config.yaml
head_dim: 64
vocab_size: 28076
norm_eps: 1e-06
rope_fraction: 1.0
warmup_steps: 50
decay_shape: "linear"
Below are experts of layer 2 (counted from 0) of a mixture-of-experts language model. Rows are named router (the router's row for the expert), gate (a neuron's input weights, with its number), up (a neuron's input weights, with its number) and show model dimensions 0-255. Each number is 128 + 32 x the weight over its row's rms, rounded and kept within 0 to 255. Numbers have three digits each.
After each expert's rows: a language model's description of what the expert responds to. This comes from a sample of Wikipedia text that the model never trained on.

# expert 21
router:169150140149104086101143098135102112027133112135068110124137173027130097123122156121124136112150110130132144145119149132132108162133128091169140127127112110133176096112153073128131121137113113122136152247200137117136093126139133080160109101128116135065145106146095181160161088191101113158104179124059161144153174135141096076122112096122025092084110158171118095154119126150137121128139131112096155145071116129116176026140157080104136080071145087147130139077107008126129121117185171128125105128114108120110170145159113132144142141140129116125100166126117124065154091142099109117141091127135136094147120126159202026147152106104123125202126144113142132111107062166109116156146122117135108122111137138063143172158147127117132184120138136163168105127116118118130210118120115
gate1:187131159156127142112123160150110107078152171160088149096142170206134166168107149102167122125120076159174068184163112141138136116171127179105153102098135141144174178165090108128143171083077091145106152113079128185078109119129141175126158124114116147103170114104099114162119049090098178075117123140143154133037104141197104175174153119083133130118095139150123147116107121120161095126149112169158118115143160087099153143197135150193160119109179125155092140120112126186166182183126142120135084197138095129149147071157074127136076128104000107069176102089130109098153190143160110169104121109113124094118113117158138132131123112174077147097160141111145141101150105087171128139085165093147078132140100122087132119082138130120115180111130083125129145131117134168091157136139149
up1:120126170147147109147101109160112107152125102133176175119072135140135121110091121163126050118110172110130153091173191058112141074156133068116162125070126120154102142163162143102120153143154120130054186109118057084183136132138092127076140112158173115183092058173197195130138133137080168125174125097115170112146106093143102132092095123115191113157115081093103183141173080110106165131147134125100153128141196083156085141150130148072138157094086178110145129154115133133132097109111072082158145117183107135098108179091137170127098098114168137146121095168120134130110134091160154136091109063119146149121151068112114115138154122110146139142184131193103181156087140156097132119108145148040130153145109151117139120096122108179160129102067234124090091119114105139193110101137122
Table cell separators

# expert 50
router:130186094152101120124108106118148091139081130136126131154113131088112129133103122118158145142110103104139126151139114072141109136126140112138066124081086101134117051092095089038103117131098120155152110204177107056209133153135138120115100174133121147082162073121106166154143129099089129137116097119130124133134119074180152133147139145153108073107136097208135164114149185180129103136137231132102140094151126161098173110141140143135110113048136124166212154120121129102088108114133159133119105211118095159108141099255163075156139130091050082102104127158107148038089110176080133124125095124125172098157190120129133091157172107133146130120091144127116141114113133128145153140147122121069117108136151150093120118171086074109132191128127133130083145103152109064131138137119155
gate1:125094157185177122160124149089146163125134069084125106140151169124197081088180043132144132107096109116117068093152136098158097158131137111164143126094149084102089083107128144122100172117144095110120147130164113117142119163089106105082153104066170141156122153136098163124111118085115132124164117142168135106111166141114117105133092161094090151156091110174144059075169130168125114148101153105070148081154183109145123086208164110124159173068111095065137112168207135132168074129178130175122121145139113149139090106134078150115076128135108119097146119152132170058111185104138123141152082150035089112125110107114119096080110112142116113133137126137170126156171149102089113115084160120136158073165130077135093034177117125151143076139125115180110109074122135098053198140143097
up1:114101119098075131142172067220107051105216144168096035146142104148120113134133108188093167130153077083147125152145112096099153108100135116136057116119099126147140130146128092176147114168090170089133067089159127158134149119129091157160087110157134157164163146112134141127088091129149107091090113125123136167108134156135159179144198063129190109163111109111161150114193120106150099149193101120192089151121076177205122144160076155120131106136145092109111150113118173167102111132117179119091129135125067136144171127096124152121103136137178159172148145127104173145173168124107190089071144103127106081093081171134125116138153095146150146132082133126130132054083129126151143127133107131073189155121131089170112134159109149108167118054116097087115132116134064101075119151135144
Infobox and heading markers

# expert 59
router:184149134141155138114134051137109164078103090139060122163104141098071101140131159121108134106178120087086134140152145135146147125144101117128121131082142098153133136108103141128124174136074134137142153201191104128150167050227179130114091112131125094125135089148093114142115109095140059163172142097042081139112127134189141068186123126184114129116098171131123091115133119134118108126150109130063103120082112131091144079135129078114126091022143118160128131123030068129127082118146117092146107124060152091122142152132139091129191106145122119129106146127100108143111099148108095153152074117050109112158134165115167044112125117121114143130130144041114165132117091155085084215156158136116133113124119161115159181132145115126130139141186130166078126064114106134101132170117123
gate0:165162125122093145142089130131117148131174124108159123113110122133102106129102130099142154120146127126048121158138109093146127099123137120097082068166127153140144092099173100119209131142146138180129175153121101146191083111121106156095091130105091098146149115077098186088108064097097123109076113198077115129133185080169074113136128153116093161155138114130087112224157060097073153125110100179178155120051132155094145148170147180113099114082090138171191088093136112087148108119140171073150078084121175101091134123117098140177143104121048129158117101126106119142073139131084125073093154142154174136127112123143125115140086158148157096098112099091176106148138140110119173164110057163172179100173096159107103079108116144178143065066081096152115127126138134108160141133162179
up0:154136165177173123108141088174183145166075123158124099151088105085138136182171090165154114203110140110096098124145102111111125167146221155099180114125121084055166124093119191179115167132114075105095077110161148132126126089133125117075121141172093094086107093086080136125107156100139151144082136101141121120101151128158111140104116106137170177174132128135106113086127170125084105227168135130108154178152174160145149098077119117165116139168140130136129106155161086113129112126117136165151165156141159122166110190135191175145134133168109188124130083100099149137132117151128095071112058120145068099107182052206130166128161155162152095092137204136110120127085174108098144090141110089157138079118098117092187107095161130137129168101168177150126103186155098139110112138142121
Space before table values

# expert 25
router:135130145123120114082141061143128152101115112129104110138055136130078107119117195127098129175157141053086149139142144134115067131144118091167103126089140094124115143096088130126161193122069154163135098247159105109157141084210095113129114140107167148118172088149120146214095103126135142170162126084149119134170128104154156052145148123179133104136127085170155109115133120141126097049127155127108090139130225149073129109160133099078121140115142124149189163122106099105096099134131100103147101183094157195119143109142121038125160148073071149119113124151101142089134102138120151159130103094094169127152126174088133100117128146096049138154116134123117178122125127140059137182156176125085182172139116183132120175145143099080106134098179122162087106111117080124099149161142141
gate0:109090159193140121080093142125145104197156122142135146163113173131110100088092152131160141135096110092105127118116155225124095132118104148186116130120122179147116126117125123133124158180067131082144110169063142133183154189126071150100168136164121154137173099110095156095099154129114121134078159101121152103131184151087127077159161121140123086163109175138124169124109154137072127130152134128172109148164120147050137103150165156085153117125088108124155134153174130086115166186102142097174154126121167121156133150120054186163206138083144131091095131050022176099136116142109188102127125143094205149103100090178105133121080124119089106116068167116195122050115103097146169084178132163077101133160150142141143136139143159076111187123127132162127149111089113132129135158133116
up0:100082221151123084106123176117071112138156107086161182137102153177186125110127238126068135104114137085152151147143163154154112096120139115140120081098117148137121104123162077083124139062119151150160145131086124101143142132081107115157125155132114130166112186150179148141116125086141102185137142105056106132138120112141138083106166123079114123131104157180129145152110139086164084072110113105119090150118165111100116151134124127157143188118155185105147182143064144124153166172187123040152075100084132086131153162101095149090168173137107152127100063134118135083110092162102137152110167134156170111139072098110156180109062127150129093077136157104157099105159084085106176130101162136165162102146126165144155114143160143063132209103058125117181132157088120111135145112112080
Space before years

# expert 48
router:144124134132169120125140124124170154048120133117112157101126123125112111125118148117088096096188058136120180172138136042156158138144137139156129175147130129101207144104112135120138153115132138173166139174119081114180094143147109119119141175089177150125155118140115182079099103162134101153098149076152122139073144135248122078103151014214054135094131123097102154105103125128159115087113146100087099154156186142145225122136178138150115047111106133101130121091112124093158105131155127102095127134114141114105148141110130099140174110137149029116117131137109099143113070164126196159141107138133200155160128133158186131165130135130144113163107158120128130131113112185104086182130087185096105103099129141149123170168141131090122130180096090123093180141131120148121157179100147
gate0:167094159113133141114105121104144146149162192095121144123157086178167143121066146079101141137190129120117130124137121114066171135097153095159078116144155143157143160138111145102067071140123110099167161155124182132155114125119185068154209124186147168168144117154170088126105150103179152154145138173148134155139183131059116129145113100169140115086168146072180110118117163108153139153122097141148090137097061102125117115065117191123080082166152161145115156114126129129080141124129138125150115108199152125094098133164096118146141162142073166121125087174158107134149191085154181064087156058118128176104170095132154114188117134168136128129088152161204125124153066092148178170087158090156114154112108153119178121160164127067149129149086035128128171127154072143106122119123159
up0:102188132109113098192093125096145081084162183201160125144093110179134082153172091158158118136131145165108130129139109096080162193157077173189066092071124148096115109134096099106150198144148097151135107172088066109153077133151158175159120110182108091147130098154099147124099089097131141007129065156135101140188155126154102117132142195146168120140106152100140114139148106169124139137112085141089097127097041146082141139139151112102101182138180131092087124158102142074136107154142177131130134141093126119099143111177108131147101121155148084134124126123156132102082114060199093093094154105134142117128112100186101133140190124078155147168156105157096119223123176139103154134130182145158149132124130159130113131145137095181156111154120088149090138121105125084126095098125166
With, as, have

# expert 43
router:152120122149131110129130099099132131035064080118065135082115146087104119147104169099122102188214098091094169142148133122089178122142100113128149154132164115106141079109101140089203187132099149157145117170198139111148101066197161119158169173097127078142174082142126117103078115085150069150128188092123118130127144098202105083117143125133112081105109164160154086099129124153126107121139152127107117101116170114099187114115127107146098060094137097142139143114072104099094030160140140094154108150068130116124141140140130085132108121131077109133098144132133190133098131119103140162143129096100138102137141155076132119102137119123162130103153178029103182118130118151109102148149114137088149065157137163115132216215195134137092127162139121108085173117114094127142132177099139
gate1:153120139148160145119146090142144155176126163107077135136151101165143044158120208109097115214185116158066117194138110165116112135164167130100151109072101111119135180136094115120154119108131157131154103147157114136064093150134157144154157107099102151148140136188156103157117104159136096192113154101125173083089118115161106175101148113189098092071112118138115157088140142161154051130121106134144030157200134146136141075120158106151159155155156099137078071100165164129161142101102107186136110167162104117217133128143124115120082089156081102182080161153120204111102101090100180148158075072130111079169159146171095114099138131125090151099132140090141139125100094098116179125119107112121158136142116185144132096137120105081189115154119164097142200136127153162104109114157104
up1:181094164109144155124145096206144094125122166086161154096155155082088142137159076115146119139104134159089092080131157142208115176141134142160161102121139110172171071120123150085151094119142190129161120167156175158116115098132143160098156167049099110083116162114106147080123167146122166192143149159138087074115145127128137141128155176081186139134110091099178118158162093144109099136170141167128166135092074080186119135110129142060132104185137104109183099122157103112133108153115128162108092143100127164137118131071118102126136097072103147156123113108136146114154106171166187091117124171104074182099175175069188089066098095121175118125128167123144158112119154081157094096119130110144084135182108188173163062131166107102193162090194174137139154149099117102120110133178131
Space before table figures

# expert 58
router:144202066152083086169089137082091163098105102112126136105152158110121077148132144133075121178187112124102140136172069133166102197129122140147137116118202108100128099132097106111162176113145119122146143159214149125124090095126131069131095079124142141092149071117157132144117072183121105109101106142109127146100124122124187132174144142123129106097121093186194174159137130145121128152139151096120130065096171090108110059122149106096131062124175177152144145116108095111085125100161164072154122142089143114117132062184173131146088123143066079033182151193116169107112106130136153183174125090054103166155151190159151108195135137111120171105158134095115135164116145156081092120124162096092128101098091160096122127128118126119160191148137103113119144120147113127081114098122194
gate1:097172104101118119113125099141135150141130160111095153102070170115132088099092084143152105120162100132150119096185182128130088149176100080093119126180130107138171127139153142107155140171111060022168157108163120060098148102142112105112170095100117196200182127110126118150111131134114151134135129153132147068109108177107194172079112106127154130118130120134125127109124112172171153098110213072189137144110142145164148150112089152154123127068115182223151139064144147090112117117118169094213144105142143153089140123111167117059095167131101129156128094099136114101122172148094167083168134133111125134087062109064068122124151134139167151103165117120131132154197142105134045110121149126086095144133198108160119143102123180094096115159107080168102094123174108156128108138115093
up1:157105188121118144120144120160096134099109164175111157114162072166118094128087153139169094135134119139090132132133113190047117150157189129158093092113133168128134120103135125086125145128113167089194138096093159159120134107127140147157124092116094098098085093190147141106138131121168096144128094088150068130087098118116085096120161114082098118203144090108199187117110126027142100108067139125165118149160155122134180122112148140185149141174179177092147185079118149127120161126097080107120109157157101127154201115113168157162186138128143149069115102146094100118145082153171107139160120104095106172134126153167133135096136190139150141205158116130146132112169181160116163149182131149180175164154108168110114080045087136105120104145064109151110112083138097128136150086062184
Geographic and military nouns

# expert 44
router:171168092141073053114124088162155115129114106153097121074092099114061116160073136126071144132175131107156125139127133106163061159218105150166019109108128085146153078101107122062150112132106150131139128133120168083162091114123173088139156127111144135101143055109152159146183147113132149125135134100094086207102179142129171168128131120145141111084088131115154152134114106106131105059131150128126112155122160091105152104128134114119113097100115199119126161142093130095089171124155148102106142165124111137135168083128131145112154131109107118128150107114080166050177112130116197105144095131111128165132147175153127098113162134123109142137095173096147255142113093131086084113154185106108135162101102129106112178096171086094106141219168105112123134085183131113123142109154195
gate1:121136149138103124150125143160106148141129086127093113070106159127159137155141131142166067103123126093160113167142138174162114074142095159140110098164174124169094104090127103074085135120106181125098117144106142171116189097156147133101138099112115124116111111109111126124128180106139071161168130115091118195143154128131043140107099204102182164166121163098138101092143119160034125185135126075153142147129116089057165088155180096107137081102160138096076187142142089123121162091129135147129157057123152183125167174110122179151201139125145097164145159158110105085150121129216120099158111128122106105153169124110198131135113107178068137130124166121121203115170157135105110086109106131151146138104085102098125162095171117100169219173170126081157182174108176163099147149091118
up1:128101113196092068129098108119159032126091116076130170127120134056069176110093113142125154112128144121150162097123115146074101162078131107113152182148127149074128162130114121150146155131176119138152153126122125105129114137137119136174117187131106107138173094132135132108144126132136119075131088150178199109188141136090142137160119108185122030103156078150178189113135125158191085083115114127122098182094135175156087117148075145122130089157092079128121158072106134082139129145088109169068136153129152095107068105113136156132042139159091162123176148124166214137127179133081155158096181155137178141159113161118078095110163114118142129165142113149136127094120087191175192109154180090156153164082176162166144136177120157096112100115107115141099100072145102122137151133138123
Line-start table/list marks

# expert 29
router:177161117166143104086085101121087114131111130147119144150147139071126098131034144130141143150131124096106124165121098107065136199230101132158134163071122097091189122104076059101082156182121125164147069127151101133153167104163139101171055127118131125108118062158123136172162117128070112154145167092082100172081151138147131148120126019218111091079108102145131096155120152177115147127120131143145151143132186144062141118157152138153157119127118097101168138039064127107131127104146108129145122159079127088122181138197189055137111084141126097125116132133103123102167090124103096138175139124134137179144142146160146132205171105117091138113086116133136164160076075132118137115169130127120148149079114194114146158142119107122169153138122124167106136093134106127115125121095139
gate0:122210135199146119157138083098094153162159064185114128098154181156094126214084084130138111127161131104138088115077067132111106143131151139050138129114108134116127080147156109068113177127132161120131158114147147131179147074116167126073127122187116118106097114094171150143182166123174137142104123151124127119144173119134088112137170193119164136139230151157172106120111178098135123143152072158089130164122117141160091165130096147132123071154123125180120166180127118137123093113174121118127162157102122081148109088122078123150107136166096163035209116083068140150157119139137069163155103120153117187094114118083154118134093132166164109124148166124126152158109127151166143125081116109120130061169162130141160178112168143146112143149150104157192130146111123166062136095051154
up0:094146099173143122169196153052166126162135122094084137106120139103140127087092038111126135147154153132089162192126128078108109121100136108135097090141114079129103141104094111080082165130093078092132140126081118118095138128120104093156104134115179068162159074137179148106145113103144041185123173092149120139121153095075137132093128119144101144092208127106184159142119125152084116143175112161130090091176144131151115085128083142130139074057164134143137146091128116104115138124108106137084140156108122129078171157096074088195145103139145147136062131125058149109118122121084112151109090138112190137108088151117101095109078122176155175106062097110115089170095123151101097068116164118098162107131126162137143176085204094146128095201073128079083077163130133121098128114086121
Digit one in numbers

# expert 40
router:186174107137120097181152123094062162112141146163134057109126170134132093217117160103124119119142138053098161159132069118144166147166042099107163200139117112098122118103135147120176128134148147122118132137164087131130083076130151121157104069134147066129153114156144155144070128158112037155116087097111155128126136113152160142146130112133123140107120140138147170095164103194093111121131114049091084106071125128068155133138181091089156057109155134133116122129130105100102082115235125162190104143081116115121153112149153137199093142143107112111140171125143158127114103117133108148155142115103144107142160160145167141126133089165053229136115153100131124140133136191113111172157147145096162074095047145080106156146109142076160100137181132166124124094142103161131147134106112
gate1:147134112124102146129134112108065103175120180097158097160143112181117101162166110145169102176111184120133126170144075122127182198161060105119170119123098137163108127093109180144131173159160132104077102127157145113141112150115086034151152105110116136129069175111109121168096152177146121124088176118141179148128090186105156090094151165152096126117082171115135173128087164141137132089133126107133126133152118139201132090099153165148120154119119154112163184149158161141156151117084094205149114146126115191095078110065148102104140152166114103149120103149140131101171134111205099173157138151124155120078137137088134188094111060141111156125150134158188148135109048092126161161141153094071135149143101156111140118150203139038130076045127155124075082136120170099141109127156125
up1:132159099166144095151159110163198171131093175118149127152094148105193144149146163106109144056117136111120171139099144100091178068104191146121102108143084082145155138117136149149143100118153142153176088141098106136143141088165128078102173108111086043129117117097175089082084129142098090099141176150107129181093124132146059107156090094109101141155158192142087093078157051175139101097105124093125092166121161173138101132127074114126144076132108160143108095117133128100085127151117110122113161111125109074143163131156166177150219115115152088121152120123161080137160149131109086140178134154170111117114104117149135128137124161175096121171061147154111122176144084161106107185155119082162114204141172109105105190182139131105227121121160077135163102175175098169130095143113121
Event and action nouns

# expert 45
router:128112111157063123092119117108088102128126083157039064121140149129097111153070120161132130095135100132114147185177109122110132156141093144174116138132102099120154100122104140111089141131150135198127112198153126096129178136144100131129058107084121125117148115097210123122145053164121103141094146057091089123158177118156150134131132075151095099094101134116140098068134180115188104123102097094134096149099102148076162115116148110172133107139128143134140112153084131117144045105123151073131049132109187137131135101127118111130098136144115049127162151114144192096098069153111150134138127079142133080189130126120128063131138071109142144122069128055121156085127106240113133194145161160131134124072124139097093137136123119116153149178110105129040178123116138120043145134126155
gate0:097086190149109115109077181096126104100138080154071086102104161126144070118171180159140101127100163085046094099143136179119161152155124133205120095142093103155136099183148107162138124100084134111100106121135132143120114130034081188068104143173148159140134118131122140137101133169147110176093070117128124142127156118150147094179128087146186144097108138179091140075156179114165153103089127100142124073073104117142089106185138136110157087156123137104127151184170137129122152147095106152138111172136188123119167117115092198116147105121098133127164149023150076141088134062143146117101178131078119101130051126153099125149127162090085154152086114170142091070184162157090179144134161109109102122117162121114159142096164166104101112146154097152140113132185097082117155130143083
up0:106188094192099106091079139080143106107159133186154146096153138167177091170093120082182111066109134126124128107133135144108175154131117124127120098105112115089163200118100115120154056152079084083137123080121125101141142185134115122130117093191066076123134088091131076143134111126177128170095098121128136157100116141054141164125131153098100157083138103107169095093119122113101138073141119074178130119129139174135108139091166140173097109122139134112065155075057135099176159119118153097173138084173149162173175133118137181149140084118084136145120099073144087182134075164093134145121145110159124166132093171158085153127174168139095144174103141185086150109042132139103155102108140093121131120114083124112128130132169164103205124119185119110199165154121099105173080137080082
Coordinating conjunctions

# expert 61
router:154151075125123132137079108091109114156109089200127134116128114094158109151011141083190122126181115070125154122127169091078167131130115116190125186118141110152136134131130128097158134212128129146115053140177113120135101106207079103181102093096156125080135138081137104099106081104145093129175193134119145168156223147156131064138118107153109132078110159120154148071078127164165120137146128095087116084127139164106152124138168152136107125082139129229143132105119079122086118141110107093116133083104153136052141115122123100132148153165127142129092219151083139103164096105102163118175132133125126103131112129173137134121160133132121134157110107113105169163128105139137135145196094132095159171159130135111148143182180113111074097121231108154101132118100102149098189134134141
gate0:156099140096126174110188092147155159152185150099116138082105144191091110095130144121166131184112138105126090083149090154141150127111091127105141123147148138110134145108181101126182184182144107134109080185121144145084105181102092089096140128106073131223084162153163161061148082192137135156105121124130094113131112162102167094151142152131136095150123129145097155095138110078075107160180155167104127137198157159125142144204086142149118199183136093155097141139129183156176113191176117100105108148140093166160170117074123133128088178145127120123134102162129175182143122129138145074149089130087203085092209116097120149147127099106132123065122183182106128106153066088115124096117131175106101090147107123147158139118100101184130152103149157048145140157111152158125150087127109
up0:126131113118118129152170131159123142161129115094126177118129159167168158122163092141173113192126122146112160132160082123112124144099103180072150126088127134112057071164161187089154111117113163062141142123155178123147128151109159225151140166121127132182086137127121103131121166104159103090091176074161153087137093103164130127172142111095147133068140103084114082143130108096124104149145153161135130170229115137142122105122120113149126132116201117138161102160121136142123163137096145139200162198121100117123127161126128121087098119166096127154116151022173149143100117131171141140148124188159148107123174095144116098120087156081141147136164116154132202142088170137150094081088121124146183081171107159105135161140240134150070113131117122100044089185133131106134165185124066
Name-ending word pieces

# expert 47
router:114105072150128122161117117063093147115128065146006152167128121095098121179081121140134119162127076138123156153148160104156130150155100126152104108102135088091155102128146043120122185156130152148160077147200125121126174115149095081112147121132141083148144133052107108190139095093111085132167165131149101163116182074135145141181136131154102103113016149119139118113078155103155106074166141144081135091126139167102123106130143131130116148126112156190131151144098058131131119109162159094157100169123174151072159141178156072138171123164128065101180148123114139099150129084096115132211083093133122060146132155100140111090170122130130154164100098142087136131112121122067114118125125151117148142104107187119075127174125138121172131111116116145117165106149137068057216117129147
gate1:149139141188189080186140166145134118079071060145150138113088080163141109132181097108153116222127159102112142169086076071143139074141145116106172118143117101122151153079164087100082155089182157129129129103099107114146120188119143167170144165152120175099189122154122088139108130100124118114127145109138077086149140083160154144060149133163155145136162110136104113064112152113153105091110148075153122069135091142123213220109109074105113121115175074125103135059145067161119140111062143122184072095115096102121076166138118131163146087112087123179172160126115125154137118098074105097084072101141102139137180111104083144138128149088149128166132129099150130123094164096136108088176146111062156106122209130117107099137137152079114092129086093142108115145142124128141148138148127
up1:162104104164129146160157136137131090103056091109109118098130138183105143167184106171126135164138106118166146105214125143117086136124102103060138163132093133126157119153170103078118162082182142120082071136116149119179171163111092134100133086204109152154165141106062139078115217129136135127178068137135103082054133083120091155142160119153087126091129184159103096142157095113109123083099115147175151107135151061135142188155145141117140095127157132144129166105097125132122130119181211152113154140071151141166129082147139146112115130114127117150187121103110179111079205140146130113117114112141122145153149087102096120133160122115132095087143103114111146192078107120119119146092098134141106070166175140149037075087119147066101135127133186111120145156108124055058091187132117
Word-initial lowercase fragments

# expert 36
router:151129162152110109149161081082111156122110104129129091085134127137099126181072143101141114113173097085144096124120154133130142155152060096090085192162129104118141154107109066122096157138116137153132138125110102106159130126141129112144164101077125081127154116162120156147030104132077077126141085088162077135070173128187165136144161113129102136077132090134116116111098126094112125086096139018109186124118155128122190108165157124236126095138101143111141114117152101112147090172175126092084130208052131153129141114194170125191096170113084121133120173164089095136120115112104105153132140110123138074147103110111109125107142120136066195123157108087110173141113098141125175121165147137107072068096088153117071097087091149100144126173186102129055164076177100095120118136126122
gate0:111173108170178102081183133097130126198175100130092110252169117089098168129123150185125150075092099118165127176140121124084185112101135121163112132164150158075128142150142122139119071112162063152120107115155134156131145144141153094105166198046136116077168211147089136116144133123159094123141124109138084117117100130167087138131188100121149152119130118172114156108134149136152129161118127173075125099121132113106150129133139134203121040084113106113073138184093133147144092201125153140133133160125136143127107153110128048054111126159194109173146141114099195135171106159103137152084170112177125156130123097147156150107143147173126104142075135122142175164075184088092140101120115126143149149107052084123104146115124129137148133178146121143145203119109147185155112132103132
up0:229134140092081063133107080098150086100119155067080100157175172172140125151178115098085172121152052120159170133112126104134131123130170154113163160121110216198153138102147123172159170099091135103128156137104089176088099089144118127151135141104078172115117145147099159161127102095090130045166116121108142079130076078104056151133148140114119106103194114127197130130157067125089094135112104139148113139075171147088130135126119136120109079122124077142148159160157125137149131138089142110150141119177133113155132113076134169123190143176178105146157111146184127139124148122119141090030139112109179163143126141097112149126142152121189152139129132123119117134136157177095094164065188080096182123113122094084105124113152216123125131101145163131150161133127134101119087047143147
Quote-initial pieces

# expert 57
router:135129097172106028117098130104134111080096144130061137102143201110151117125100191144131106104141070129126135116117057115132144160157136123169114133096103121123144145137129074080118149110123120188144107201210142116115118100158147083135116118118141116068192090120158146102147119133161075142122106128108141126178190114142132089127124093140075052069130128126131154103120111121116072119126146094114126112049123105111181092124137099132130059077161108156122198070092075123136086157180164130140152145083100145131142086139151140141093140148058137086143157127124190134117107126108122116159095124094107102142141127148213041161124125131110137138134131120137154096137128199118160127152182092120118128107123139024147153159135088103110176191132083166108136133152070105135210174120123
gate2:146070111159187086155158126092108155106086095098106112157159110132127124111103122091089072183143151159113125187143161152137106109135147137131177172093139102120176116090131093202127174174071104124084132164150142111090114107127157116137181142129156187081175078124102176112044107142176070131097126131137149083090127144127103156088108126122156198070183149194154173130165144160154172081127127109092131132135108138112105089136134161089172096144140100147160130100169087147115096214218098133148125146095111116108181103115143047179130075203089125099123087138165153139141127173088098128138152154097122164108183112166114173076103144147153131170093095098105127127130097120135111133119114108083142124145173147181088125153118180177139161098070138175171104093155118140126086135140107
up2:103073117189160131167137121160079113114108085107119145159112131143086137032141117161142102173161123137040121137144173114127077113151090085115135120160147150111181107101128061148137139141114101162107144142081140131125148127153123142134165206144060206081100130108112093205047173110060114151077097104137139084057157101098092122117140128109156122121167112143167119154107130155128092120114172114110126109160128147086105042126093130139169099139124104141177140117209133183150080145139155121135097079113145152115140194168185134156129129093125142137121086122160118144134131191080126116140113179151123070094182176147123119169089140116140140109094104108109150120158136110142122121089107147091126180155160157159137125184149121185146161122046148139172156155109165122088045114114088
Numeric table separators

# expert 3
router:165126124152116163145080073117099108139121056198094100110142118110145103150063095100144152176172118091159111141121144124133158142175096134156120159115102107121158115111157074095113121189115148175136076121126086120125101113197143124178133119102138180098116090087176114151100092105101092153126186120145081173140210131211136133092151127144111116096042152111118115109031155178138129103203166072082156166129155154106175107170169171140114152120138183176135136153134134107070125095140134054169106100112145136061136168158095079156173127154061122112088222149111127136127113080134121146179124138124117072137121176200136122126170091147115129152068111120132151163127070098110114109195138145116137141138098131125132124181161138125169119123157132143143110124147136101145151125166153
gate1:125098191122136152126136084096115117143103171117164119144112094120155133113114068137179169155165084127112126064145151123092151178149106148067177170115129119121122107166120112126119093153143102158161193128140127105073158141134117134090084188198130086168151100123138114124096128122192152179181113138087105210014088158119118096134148129163088143119111107061080070111119134145094113125143132093134145142143183074127102092107152142129119113164122074126173088142184162094091169153161130119203123122137105145179114108169062116156119118145146060178099122146081088122171123175101140125162143130100107080217172132186124156130096121146198137142153112168119098144080125100154096080192147112112165076101112095151134095148102116102135129109122139126120175158103112074098088132129079
up1:148102085144112107185159144112115121074080111127169118130159164143144105125116139143144104108155081146176130137126159139112118141085134078092092068082113117146136115103144136164187089173108074120163150107108048139137134126131147135149130101163139110167136139088098077119159177124145067183180167116114157141102083128104147137129093088093108132142119179141171179146101128143135096062084175148162084143151109091086122190061097127156124115133147103094100098109085120154135115142152107055105091148182135141122202133099157108113141135171177155055158142217119103074054182140114085138215081154141161146150107057105129141130134180112161130131197097116103137157158143120141097132118151102086169130074121175150106135093161096150046091117138106189125081167108107115104145106101126
Mid-word consonant pieces

# expert 18
router:125160096180095079166104146076149141088092128133065093154075189114089122138105191123153047114165087124098178122191087136140124134170133146163132147111160094146113155135073092104121131115129139184154104166137144127146160118170140122106121142066119143092143102176121172137138124124139118139102144140153093148150161143144172116139104134160079085119115120110124095100101102216110027117179138014136113106114112184106131109137173083143179131072097173127145121120106134108146098101199176144095105115095166126139147108127115123149178157156125105097086126123092179122149110127116178141158118123093129109137143120122201112147160068145096144141119149115118131092118123193117168123144196200155149135071109134139154164173140120076125203164153090188058121129179131074122156162135117
gate1:140141108161137129164086094102140171084151110158086139186125101096176132113110175102161106118106128073089152126114068129174129119100098106096123150138167099096154086155138163200131152119152127114080147163111071091125135124111093127169167095186093154105161147117134033122143182139149166098126093110074064085133161141090147153063115112129151120110120179177199092049142149120050135100144144100143100092139143146104145168142117124180104109163136128115060148142131094084157083079113140117107073126186154197120095148091076131108129139113172144166153104129082137177155129106085113155175067144125174154136132082133121119172094158085092127157173143133130133139134123160179128106078133185027112092152180156114139146140084136106187088077141122154163138174164120109125112136110137
up1:109097117102108129113124135226122099184126084148124098096148126173081100163070116108045105126153133149100090156095158099141092075101152123119069093094143160111159204070104103051173128154153136133134065083129157129143113121143124096109117100100138171139072114067102174169123125154089141142109096150145118135156119074101128080138110133124162155077135120196108185130078120151125094134135154108081114159134118121097102130139103165101190141160065150186169151107170150150141154154096141108081138110111130073087120114140137152072126082076122148067101113138130176056157090153124156119142148032154099095131132135104121124165145143133169164082085092086124132102094125091065141116157171119131110165102111079108120108075131055099073153108068156117171131105112172132121115145113157
Closing brackets, punctuation